Weights of a small mixture-of-experts language model, trained from scratch on English Wikipedia.
Experts: 64 SwiGLU neurons an expert, a sigmoid router, a shared expert of 64 neurons.
Training: 857M tokens, 6540 steps.
Below are experts of layer 4 (counted from 0) of a mixture-of-experts language model. Rows are named down (a neuron's output weights, with its number) and show model dimensions 128-255. Each number is 128 + 24 x the weight over its row's rms, rounded and kept within 0 to 255. Numbers have three digits each.
Before each expert's rows: a language model's description of what the expert responds to. This comes from a sample of Wikipedia text that the model never trained on.

# expert 62
Description: Word endings and pronouns. Middle and ending pieces of names and words like w, ew, ipp, ed (Rajes-w-ari, Charles-w-orth), plus participles like appointed, elected and the pronouns it and them.
down0:154122090159084138102080127110077079153147144156144097144148141113108143164104112130104132089140111160150142148133111147111113115179145126140148137170099113119155123116123135088156126139083137104128124105131092122118136126171114090114081130139162104134153119088138117125105176185132137124162161095189144086134115156065118116112168137126145204127143077127124107107089125160125152124148
down1:139121107158093118166109131139159172122142120161098155137118089151151132110139108150177116132132142129119118134169128140161107143157110173190142137146120121160095125111147105111144146094090171113123133108115112133112153110121162141088090145110168147105152138087108129114148164095129085166112185121140128106076164105142145130124112138162130139108138142105138148143123133148117100113111
down2:141192140127127174117108141141140108121114108081114174137165127160124107144109162127117143080150121105099120136113104131162104120121123101090151127128143157075113149147118113186106094116106165078105171114141137125099140118134146111051137153124117145064137142106123141152109078133194117152127121145109131111118149133094078123129120116136153132156069117126138131107110116144097152087134
down3:142155148110143134135100098141109127140082094134098142171137115097081117105102108138104067143169091114147141127082101122095181137153119098123152134154132147110191136139131151189136121078182109123142147131166162161125123185142173125126131117102122165116135171123122088103110143144135153130153136113178145137101113120127157118154114121157132107190102125148156136131140149140118140123119
down4:149137100138098124137111132084136139153167096128130119128144119148184114106117124128095122103124079153148126158168145138144130117111151098122110146169136143127088119116130140108102144109172106141158106154144135157132097104110157102168110131126094113119150104131093139130147124126145145114081166107067141066109149078124102116125097187144106137113099110158116116143147135129129143106103
down5:132108116106114141106144138148140149148149100153146145105160143133092126099125097142138132147175144112106153144149174130152126131109143134154137131139155143118075115141165132145145128131108106130136154094137126100109125125157133094157130109109145109134126118111154123115148093129173112137107095108105148131126118138147139078129073086165131111170118112127153148166128126098136106093119
down6:095165163107129101040111182114140133092142169170159137165128109118153171080097165143118137120140118115120105121122109106146172149095154136159129105132089167109134122151071101157133143142134147119148148149131119109173156097100115133160121130143107131128144070125132119132143112154130105126104141117093113156143106145152153124114133162143105128076139097121104102087145117142147140116097
down7:151121137127096123112135114121099155119156115143123111121127159135133096140113125155145138095141128160110107170109123145100130153131101165115136112163195076110139119127090131116121114122114087136138133144096062085150122196128129105122138105106100160165081152152095155153113088150133141134164090102160122170141146147117117126155084103141149122127089125148124144111120127150159157119074
down8:152155126136120144135140054138079103142126153178138116156098122154143107166110137140108109129124135129112123144137141115158139111115165084156099101093136171131104142105117094121100113140141153128109091172135129112145152129128125120109135153130108123084146126126093122143167139110154113119115126165117130119070149121145100149099102129115102092140189143123156129170126093102104172202095
down9:165145130126073130109136148137139109116123100165146138150107141143137111169131160145161108096144120076103118089115118143145082120105144115113125096139160128117143074163079117142099144111113146166176141112088142109112134157108063129093116123117111137122155122122141175063106175088122130121093106134105126122143093168109094133136151144129115134138103136135111107095118114168154125128118
down10:148142137115109165139115123139122151091147141117133094139137186110113079126133119096141074090115121082129140184103131131113143175150128134087127081156150085138125092139144071142117099166142175105133162085113155139141094148104131161125152168144124114103181101118123116136112120144133174154110098157146087155114152111124115151109137150127154099149116158124132102152129121137110122155080
down11:089135103121128084146156115142159181109131110155132108145124137145125153117173150104108142086145157122133093127118145137126140164112191112138124105145144124130100133122116135148117144148142076105134111135121135078176154117121114123154131192092143100147129117154146162171110102166134148120159143146128138145139133120168160171116132123140095141119127130122141139141128189145141147126137
down12:085159121119101161138102147183131134083097107121147145147121154091143127107128135118135134127141118069152132090149119130111173169110128130148129108092107114121144121151125143171120055111104138112119137167095131152156122119119137111111116118160135156093119126164147107170121115149140151106129122163052083116137110132174140115171125161110115127165108137137068178131120112144155104118128
down13:155070181117111107135094115131151126115095137147119137143117144098150119172132123148140106120156171110138125162104143174105090119138112123133116158105104149158139089141093150194125145098147148169152111153129109155105130139127115122132128118127132176097106111147152154134106162078159110148084115147130133099145117095132085130124175134124188123126126163131158131118147170152180135122087
down14:114143157104126142129127079125159114142136120137116127148096096105128094128129139134155092100140152077117120157143123101110170135130115136106140125077149101115157109125114115154129144160121146125132144160146122152104131169127105094107140110149171111116171133162077128118120080113107129109119121119121185111104114145156124085157125110102100116126106136123139135119108162120167177165118
down15:155096098139118172077109080141116124160116104155143171137129147135137155124171122114131096145154180097116101130135170118103114140144110159113144152180129117132134140106146168129142097102164150142136156107187093106067140126141177171108175096150103116144125117115165139124143118137122143153157116128152160099150143181117102088120127175116090165113123114149141132132102149083132136095100
down16:184118132178149083106132121133094139130082134124128132133140145177131158132148168104145122125126081119133108132110112167171142126163178147111170124119151114109123134140096107104134145203127140136121136107084132126167132091111123125146155140141130159127122114126109163163098132154121102135117126136121097111099098130120132124169121131158134114118156104185148140121143120124159142127139
down17:121122146089123122129139109119127144161109104140123165105115105182135127131117137122156174109132148121125143121159112127093097135117128099150101123083181149111190146116139118129085125154078091171123141132124144140132118118097115129122177147152133119129120149180153103175165115105090120121115157140117071113132145144123156154203103113141140114134124098120131137155124139088120165120132
down18:123096127103112111085134128172125126186098154151131096109108135158192109099106103134147127114112130111119115083098119111144142133113098106105135099105126151157111129132117134114125141112129140139122133188147120161134112133111112145119073094139126090138120147068153160109119135146115128108117095148148125141130180167126151099134116124148115137095114154086060120128111135126153139174133
down19:142125124145150144124116091117155108142118079156155163107075078154141121124114153145136159145112108109146132156165172149115122132123150138136108094114148121144115146113131137081129136144087114119120143172137146143123141143137135147141155100120158114142137139124105110122101109114104114151175153108145159103137123152112129157141130116150168099105150088138129106168163154115102137169102
down20:134083166153119106136148111135144123139087133133107106100167167109131125141096128122144094120073125084145110097149101151171137135135140170110095118144155105100129117099129109096104121138144091093121132098112125090120103134133119116121112179089148100096131140166123160109144138153107085120116128148147120158118154129118117128101155093105117175134156177117100111099127127145098110119141
down21:142148125109111127098108132145125116159134135127145162093093111125091130138180134126117123101092121122137161146112110194117097121090157129142145157082126126166104125159141141119154116102135081118099117170166111139144133140154128106150090108144143128150123163114139124136143158118123134110121142138121102109118102143151134115142081110152108102089139131109130105109118127143132142114119
down22:116133151101141112113092161137134120126105150148128138163076131152088118151129142126161122147095119136107120137096136131117157132143108174128125133111130115129116143152139118121129139144123173086110184136142146142091136142138108142129103149164152114116153111137139143136089094112172108169140135107110118145145133113099155089122109122118134128105123163131123154133120090108129138098124
down23:100152127101141142111125113157115138113168154142144156093173118116112106166132145121109124112114154110145127139161162158116094126119143167132138116127174111106114136126087140119136092109144069124145114123152116140128147167135119115126130121187094095163110136160125123106115122068089110142129075159106114169115106144133161173157172153138169116164138143127132116122086158105138120123115
down24:126129128118153117109139087140134138092145132140129135127134130117155105151126144135093173111146134096115130143116179132061147131112166112153111137102153117158099127146115082112188129149136105120138085164140144153145147147151127164109109104141096148117133160136099133138153094151114120134117101117059136155161130119134154145141134160098133137104150111137181114143127165140091138105164
down25:111126136111115119139171123140138083122136133119112121134126132134151116126174107121149144113131142139132161097134098107106151136124175122140081164190136114116119135186150088197078131127172084122078144118137129159146086102123161146075169164100117112142144106136098123143140127115135115104132135128145129174159148152131097113059123169154132162147095108171128121154126114146153133152126
down26:152156091141161163151140127144111115148133129116134149122183091152131150143154086115150083144170146125136155144134128132165085119111120159135149130138139130131130127144120128183165079158126181131129120145114168114109115126131153119147151120133175146144075133087111141089149169162126153156140116157095147113140075140131127116148135151131155141150178129158098157147089113122101116128139
down27:133125152154118091109122141134110128167108122142105111137132135098142139094127122129170169182130170093119130103131115154163147160109156140136127123134095135128099132135172129104142129160146133129103116075133137108180161160145125131180105109175158102155132110086161164144124116113120167144091114141109151106174134169120107152108126132125145118112160156110118184128121123149130123168144
down28:132116089171131168120179089151152156151129104111147126173150120153156092121161115111096133155141120139126182133176126105159129124136108086109107153125111114108114100121129151088153158160141131119110166119183137161131098128131118109078103124137149112088147089124131114100124120141114137095094145109111169104116171138125155099123119091128114107140100136090099131125095088115114142148160
down29:148150122130162118112128081122166181143100115092104117133106112159114159094132126125127093172121124103132110127101085159136112152120152142119131125117119108146142131151144158116145103120086144106081166138138150132093125161115125127170065142119082149130150158130165149139109119113131131127151117168112102115140120181164131150107143127148099098125118111143113126156120081103098146119177
down30:117100119130129109105141067150056132090106126121119147100139118119169117109135173122125167128054151122139172093122110143143122158143091146157105095093115125127134163147154115107112118148165118131105105083145120118125134120110073084133108081156126090122140092104091148142129171135145145114127135105145140130122153104108140130132133142155108110122121142133135167132107115127135118147117
down31:136118116168114080144090149086156113162129123134158159153137126129134116141142143119129121129114150151117149106148132160130158150118121129155182098092140152143132144127136098092159099093103097161119136086137104113131091116120080148112158116153163133128122084145100165149073160134146069158103093118081126118101101141128117103135128117184125153123158115109139117152131117103110125106124
down32:143129092119132106138123144168153183127122104104141090134115140119104178141152134118155091138105130141110106145121137172111113136129165104144139123130112134099120159167118107146118165143120131116102118174111142146132151125182132121139114157133113117192138134084152117117081146159155173143110103140078078123099138131127146141109162127194145124108111091145154158150143149121137155128154
down33:146111115119098154110137136130127130100127107142111131099137123120150108111114109075127134134131111134109084117148169124142120119121142118123130128098108126154136114132124115143129112161130104182131153077116171146070095170141148091146087135105105154088138084127082164158120154151101125122080154097143132136085135150105104112120113115087143142105138119137151110129147112118132139116190
down34:101160134116155137142109091146141142144151112132123107115084122114140112125135077083065113117160159148122138139149156097089143150138095107151159132141103113132088146116163131174128095096152093141114141135146143132175152129115126130155106108105116173138117122107123074120136075124137146139128127135098159122113097152160162130122143141142157136101138126144117112180151130120099142157157
down35:159112087134150171119106131146143089186140140115164105112167143122088154100137132150105154135152086112125133119177153130184118128123120126116138158122119114147109126117131166106103101161098120089099118131119118133129135148103130128079132108128130116090132152126142136135146118144140168113131154147124130140112081113134111161130104158095127132124140113137100151119129121089147142125140
down36:117132150135124119167136102176135146111118084113158135140133076122157128102125172137122149119164123157128134139129098151107173153108093125129122119129154160112132134125141153174129151118122150134140132080155148134134150177127072174122135105139140153094136124147133139142116068114138122139083140186126127145125134144094103117133166083139090144122126161086158129176198156122103105140144
down37:140128114112123099117120082097101126167111102154097160151096098146122104154096155145101151134118157117069133092133067137137128131132161114182095134087132102136095177149116121147132161096106118144122142170127114128134154118099095146099142118127111134147158091095142109129137165146121094120091121115128107126134130127115107149146102175107128117085174135142149098160162135162131082189131
down38:107120122121111086127138128114072118140131112095125135108104149093075123161158133121097142102118111090119131112130121134063157132098153092124105123155128096114162133132109137158144141111118105145089124157160159116117124151103129126086137105133096178124177110135143100127120144127113153142149125093135131107137102124120135147129134110111179121129079133097130125125162119103109114153122
down39:112136116113086126129117102097129105126142147142153151142114114108122118151112135148158150100149139090058151129122075175149104129100160140106137108100137099094128105141154155094123113124139142116129148089131137146176165141119135126057105103152146078132136150127160159134091122162126080125102149134152157119097166130108142144120148169157126127092095142132140140124187138056099167145133
down40:132138152124150093080150119140110124138112125096145102125159156148137139141114099128118134151120127112146101095111095122147163116136078133111084148127154168172073136074133135092145133120113116140137093112136113116111098125115128113122148124130111106138153116132136122122111153174163195090102139141121125122114117105145128151103090091132122141133173154129097110117081147085097094151107
down41:173100142133135154114151163156120148142129159096125174130134139179096147118139125160131133140189126114091135138126139131130115096125099144114117120143155127101168090114114120132100129172089148145148103165172148108136131114118168158113143114120121135140130084123130132115134156102147136108128129133149125114122145092142153174157099182137165093132118105134117177124133152056101159198133
down42:130128152155134111162140149119119117131138133077146087162143144099131140087117129150158103163119148168111088137141093071130135147109085137069138151128112101111087145134126088087124122132109143128117121113066130198126112127124137109181132172126160119130140118111102163134114065113092136169127138122128168132143104116117122109112111149131121154104098114097136148137111123098140130102101
down43:119098115143135110106151178178115122152137124123147126112126104080148123110144126128093113153139126144072164115152083122109149168116114153093129125129098133116134128120150153165134093149131084178147136128108128112149194110167108150175133123104156143140119132136102087119128147099134117117186137153139146117135105144142155128102147164117108109120165103170155138145138130116130154143149
down44:169134137151139092137149116136094142146071090104100158154149102145139106127095116105140140122149108161156098152112129139117113104121132095143135121148154134147134116106147100198104105146105169144133146114123147106119154132136126165160147131159103100119144110157105155097149148097057165139150170093100143083142134138154133120163108148177138131113128128149153133086118136128153123155152
down45:173109128129118105077114135099139155143140115118126141148097120188114128087108111110123142161083164172089141162127147130116153114129115175148156102117093148145086088097173131149106082160125135127142137137152171113147124096152170161120110112144124153138138134100094131108096120100135119143108126100114116153144149131116142126170107119105168149130140100115114116135133095115110120073132
down46:125089092130124126109125122139126101129117133164126100101105166130086115135161135117129142074140139139148123157127177173145138157147140173178128117121157113134085148131167125205108122138134114143104152093143163131119123097139065118124125170183125108135127109160155137139133130140082139169096115148119139114158136114114116154113115093133115084109144099104096156121119084102138103142157
down47:099090151123108161142124129112115109106121108109135122096124142140149156103131131138169099152154145132150120121132122160127131130110099172121131133176112093121144090151144157123125146119098117103095180139124123156117141148160160079101125151105128159131115126142183110113082138140152136146187091103152139162097116158150180110104112132144085111171121132135105122115125088113141154147138
down48:158126118087142150130109152080124104163144137091110163147159099115158108162114128160141160150138129118099099098148095096126100111096128112143167162147110089144130149101112154184150127150149170132147113132150127123137124146125100110159125119160115115105136142149107085154152151135126103130129095093134112084130108127156122123136082139126165141082129134107101114085161159120112170138138
down49:114087112152140121116114142153157120090124144104119129113128111133144088112126154134115173110175184152143112139157114133163100112125088086101112136110109138108140125107126116135124166104109123141132156158137125128151144139122103149127121104084146122141086152087157164149178133111068110149128127129138150159139172129121128134151100102137104148148142103115167086152126136134162118115158
down50:140085130123142160113144143137107118072104163111143199118138106096118127097139122113161101142137115148136136103149096131094142130137134088087141135128153159090137124137124140120145126117148139122109179081131152112112121117109160131106179127104140148094143117174105156116107160153089108100143133179146111139134085112148125128134110160146136079143126123159117138108155135109113163159130
down51:114138096100088177146153138140119137111095143152114116096152102145114084148113137123126144114139110122147086110166111161093147108113133138122121164102143131163143114112112124132147077132120135118171126095158099144114107108115086135137101134099111035130136180163116146124143090146139107099124145096116109112148100104106167144125138114110114127143159087110117146140139124154140121105172
down52:107135133149132115114103128115164148125117126145136081106116131097117126127148189101126129109087150127130140151127124125107116102108153151145085118133141166148125177109147136157163129120157118112140145171144131148104174089132142205124112118179109142110136088154106131147113150097140136123140094129135104116186142105153125115153112068078136156129171181139165110113141110152108158096114
down53:131116101131140142124129104153114140117113128151122138133137079144101127114112183108139155161160099181109198159150099167159142104110092110144127108065147144111073149141138133088105178160110085185122154126132104136109120145129105119134137129151102141131136094107104120163140117150105121118126127117097142139124098150130149116083107131094156111113082091145098131129117091103139117148114
down54:155121107140101086122092136099134143114113116144126095138156165109109159130187159090119123153159156094192123113099125124102160144093148129095140120105187125147157072111159157136125148119111134115076134137117098121135118102131162106135078113137132157116143093121133113155135112139077129108134149170140085114115142112151118113135147130085141142124120089077130122183115136126065089108141
down55:160142080138101138125143126108119122155160114140131146140136107170112143100110103132121149141100173181115116079152140132089125132098137126121136103153130087171102159174163091117133096101125131110133121160091118113144100108123157167172115169150081177142142142090119099153143058114117116106152130115125140129107130177107135141140121177105113088111111176144106158131135146114136102110110
down56:146156117123157075154134175133140137105132120101036117118123070154112118121152127131102105154137112104155133153156142152135123157118130125167129107123097144086133156113138127099171138124131193141143083134143138113151124131141129114138154142165109154144135182146167086148160109136106114120082129126088130111177139121112107102113128132110148172127128152119119156136127143101116147169173
down57:104097112172142140159120146055161170117130159123120122122168133076123102131091124135110088146109140108122139135152111123156166118106095126138132110130131141137098112123117089104119118131146142142140164091109158118105153118108101154107113096099166124147092175103090163146112101174070154141121095124129155125117142119116147055120165087122128103112135123117132122166131124135113139112088
down58:137088119121143103130148133139119099144113110130107107107065115100138152129126142111115117097154166087120097107136104097155125121159167139213157131085181146146136120141137117162138117147121136104128113115102135167130102104147101146139119091145103138148159122115119124093111144112142167116118114109138113114137142135146140127157153141139145086127135136158196144099141087140136112139099
down59:138123154140132123188121109160159131102109117146169120119153099144141113110117117163128138120139115120113144140100083132170102174130127117094144118131100177106112137088127106109195084169087100153105123110151124159144112127129123162126102157100160135134148107127147138121125096153131147130080168193104125102090121099112136138138142119085162109116142119126091130132172149152112150153144
down60:144132142119145111127141156135140138104137153170107156142161100084149133191132115121106133109129102127123124184112147148145153088075159113148123115166139113110191128113128106106125145106124151142117134141108136134140122136118088126119151140101145146138104136134176154107107144106136131086135151119112103111175101131145178140163130121113128156082139134157106159139116125148111177126148
down61:116126164143133106132099104104127118122135140133146155126112162091129098135155102091145163146113131091142151126165135154140154144136159087125114114093142130100128098123113123055116083123133118132088101115115168118141134119133131110144130132095162164107076147153163121196109078129178155136144114127120115163113145193123102118131145131091123082148133107140119163113129107131108122168118
down62:114122112132096119172125156100182108156111141085131109112126133099150122082124123118116131123134120125085126150157123151138134131136091104189112165123159155161126124137151163097128108156107138135124140128126178151122130153078133129119164059154166122082142118064131149108172157107130128129121094118161116163157202142105112123144127139134094136097118151134148126156132138176139068137105
down63:103072162130137122107126110155144128141124123106115114142103130122148128142127137114102153142117101153141158142125140121119159118124107117145177151144098094150148089105143138130142115103128127095157135135142145157137166137082106133110136113137137123101108083097177121094137129139139119168101093136114132170095124153121223121153093159136137114130093142099102133105076142118104106135082